config.toml
balance_bias = false
rope_base = 10000.0
beta1 = 0.9
decay_shape = "linear"
Below are experts of layer 10 (counted from 0) of a mixture-of-experts language model. Rows are named router (the router's row for the expert), down (a neuron's output weights, with its number) and show model dimensions 0-159. Each number is 500 + 50 x the weight over its row's rms, rounded and kept within 0 to 999. Numbers have three digits each.
Before each expert's rows: a language model's description of what the expert responds to. This comes from a sample of Wikipedia text that the model never trained on.

# expert 25
Description: Words and markup in wiki section headings and table separator rows, such as Career, Personal life, See also, and ---|---.
router:464469486455537374402461483471599584521576570553460473523522517495422545543626568529488511493524470564441583491518430428505491484530576548417578446504505535580563516485537535461422500458464577476502553519506542458529493462537423494482467549432456473477523553463390456529589462503512607535500557508586539521430456480441494509560582571547420455459485546522543486574477536448497546405529502458482485571352508415400549555467478489502503538479487490540532514500543495429534540484503492
down3:467515530561414479512528542551515441433383530496534531455499454504478466487422431544497483512435518447516541446502560610489564499456434484588421559519571574493439413483513468481540474486529519493504452573476496542458409440492507643537436461480517477451430543445620539561434552507464442530492448556406466478585465372569555545457470529502542468484542482443583543444471543567504495534514451571553441485451502570507488516489556539472450424570477497511503556482532428506431474556386511
down4:513512416484556508472529480506573450448465594570523533545447547567566551492454561591520519561481487506463429588551510498563526530555525513479440495518595434516477512524479470431472527478468493383558524443564555442431529492512489494460480412523509575514489468533463502469449554605422492474500591456506517526541537531463436391545521533526486502402537507570535524576501478557483544368577522472449487479603424559475582570492565482548457458517486543514426503493496510503358373521567507
down5:431503461446530593489469518521480522472521536474546486345443488535517477550539479493510487505487477599597498547513480565524444459550472499515510598488487478507499433517490573458535449493435474626447602459457536473476562426456450547431538520466518472543489497463538536493442491519429534583605490514496545478464496504577526481569513421482530520550530536434467466580516406599466592544532488533504589420429466474482534567514530403539380566624531499450558542544415435456521470452505547
down6:393503562425532548477457500462427499439462468368516459446423468551507452574502531520488432482433552566491526592399495531438430520517562509523468513494400468452398479593490473529470522591544508491483501535567501464544508534518489442630429472492472558445427468583501542491455587519512547469517541434559548531469443497505478564577499550445395468557562499426509478465409452433524495443440527464438516536472522456507472494482509506452524421583493532526548495454471387564499432412484465
down7:518476427557532536474521460477523470466498503464511513475441449475531552422544576548552541465527583506576535429541519459538467471560398466389490500522437461515500543481539480491616563498390532524418550497544526506591492509377562491538457472462426520470473493469500524578516517518543551550545480512479596521444454407527531517499572401485487549529508506539464381491515521567442544455493537425561523417600484453439520379558589505450590528485494481509479485454574516571549552597446438
down8:484458473479530548469485521469445549583530437519541547504457558528495418469551473436419565561561501601512569454539567481525534549437411475445525587510517421523496534575535577528450512531456522497470502432504496581458569591522568475554528479494534489495492440452478412503449455446546513556559563447521565463507465560521494471561492482507478494534503526443434515458534459441557516613444551494438470362693530517480448469403438496527511520479469480485539462485580487478555521463638463
down9:509477516402471494440419505441486514476519479568551529506512521474540617487497579517411485515484478517481494534579510503512521531491506577442429521542405412505530517427568561554609530462465506464525449589525496507443543577416501600532462480507430465435479469485514468566489522491532409550576583518443552497482473532496566408425503554558555596468495434417530432502517436477438550544497498542521534505430394484451550428505469484551533477453448501576585491570577614554426441540462534
down10:427559581541463464525564529501550384481409477558515449435489433410404519504504475560609541506488456474536556467525500443448440496451469474468529543506435499554547485485498513478435543510488592481576476484422484509484423455394474513471494471492512396460452455451454478425592535455532507516410485497494457618514563534546523490531491467549469495495582530547561537474552577453448479571520538395494431612570547557404475463541431483454497493451424476528515479513476548610460486485526603
down11:535529493460500424468510558499467487533577498496432513553523515483609401566563568469491494495519493517529484526480444550598455441477484403538450511603332512521568520542397475618465465475473502541459519507489463554530532545596529440534553594467513500498496500488480487492514469460490406514549561451382483422441422510418549592506565472545538527547561537474470457521441522427415471482519540410447424499526446446469499503518468450477542512527407449583560534449428469415517487484529474
down12:514472492510451532478424546471538488438404556511590484580639472515462485434522518471522487477577616544551557397536565541416471586451529486492485538438510507529534557486606482587503514470524391511490468509555430513512498520412444479473427421433449552461486537505537510414575505498498544602513468580515481541427532461575462567471560472495452440520531529487467519537573471488421514528542513534539423478479381475482490518489553507557506545442487511482443627457416431578519551515545475
down13:542491512526580451467532529472524507533415491455561532523459514608435472491457409487518516494427505409548547424603559510479534493421427444466505570519502435560501508556405517555610465458488509521510567485546522546526544539435558530508514433563509585437468500445490422564474470464470438444492455626509534573515603492539516455502446473511582588407554515432467523582435470515482482544500515546527457487459414513493495469579557550398444499489439491435525491453446539533542422497394424
down14:530482466481433533582464519570535466556574511570448519444533466351556499484508532484497437416535515580463504510497537514490511513496452481400463487524604456462444541431395510541540526493551443563554522540413501456523546578427571470500549541479538556528549459563524612585492579523589398474544538564512472473448384559612559594505560479421539516483515520452543466493438498573489510488482500507444502491493532553563436534475532444518473426452543457526550497509502420511436437449533429
down15:524566579499485485426480542524529500549515465516495538522488431463507586499480555360464493595477382461453581540605623461474499561432423517463479404459432492557417573485443544499531523473489514523577497463522516564438386530470552538568442555428502515424498483546477510467472507516499520471536479450559433443573555518527529458512479485546509532458461544536446425530504514617473506460461460493495506512627478539437363494509490564505462541430540437405519484496520508558480410512537449
down16:529556576530528487463461454361465491571543581514482528519468504480497463454398541515476517515479460469494427422440527484515502535522531465501563525462284576500437438439439504508523496542470483567499534531520498393459512452413557553499450485439477507476492524575523507458568453480468429536371418592469552558583572465473491513552529529513521502448452468446547403468455455487520510530540528554489489464390513523487449539637518453458428581488532486496486444500447475496526516528419476
down17:566513417499525618508428465509433580340521405503547487544429521473459424479386413478540496479490521440518499584471484442509485520435476472481417511536475535511530489562537480514518568470588485568507559562551458526477564485533512477456511455536555484539495493512608418508434521416485473490392538563479409532469535492508542543438464435458583499471542490498480504524551540499583501506466431552533461392365537497572472455504587537498484523503428458541531501540381506500495429493442467
down18:578515516490508500518507417540464516494587577510491445489429464491462585482635532501465512515523521548492482485474425521510408462603486468514436474423429519433502404599450511431538507445603633537506477523544424481479560470502497464513523491486565536506523429582527599478513533562584534568576487523522562499544563604528540463514498571483377482415495556589525442504462451502533483459500482424481477502617512468480570540481495523453446544545503497528457504601574572574543493470524519
down19:398546530395499577501460511534417485551528448509445509477516527500539470498454505374500498450453523500477562474562544495496489472464497448420569537522479567627512533524435485518468582555502535448482503487407413444535555469425468464478428449563525528461504501547483550459523494410541611514566435411452488473477411533512529429484499526566509496538616507512510510528508536457440530265447493493473472488417550567481466457475518458409486527502474513514459507545514468528402549475491473
down20:436455543530456448502508452481532494538495564516405469490476486452451509482558597525563586465507482489570458514519565571585517475530440544505544583527546480509356429566528546441415504404546612392553483410446549522473448492513490549532503458467583460488502466468583457562535425558486490474502503583496455511449515535460544467637568519439611460515507479489535535456522398523502470585521546482440441559564510494489525462575512505532586507538494456440524581509544470546464597491538535
down21:463553537513487485506532497529422456484431473504506526422596487473443539454533546479563547511570439444510521491391376494487558460550458546535416459463588601533533563475502542500512482558519482386476538489461490534504416500504344587462518487472495478495534436478461484508545498541508435520504430453463471523517535511528517498530504516521498417408423419479433550499484548520587466389417548526545497595563494437400522506527485436451519468484524471516553511454616541509414592424423441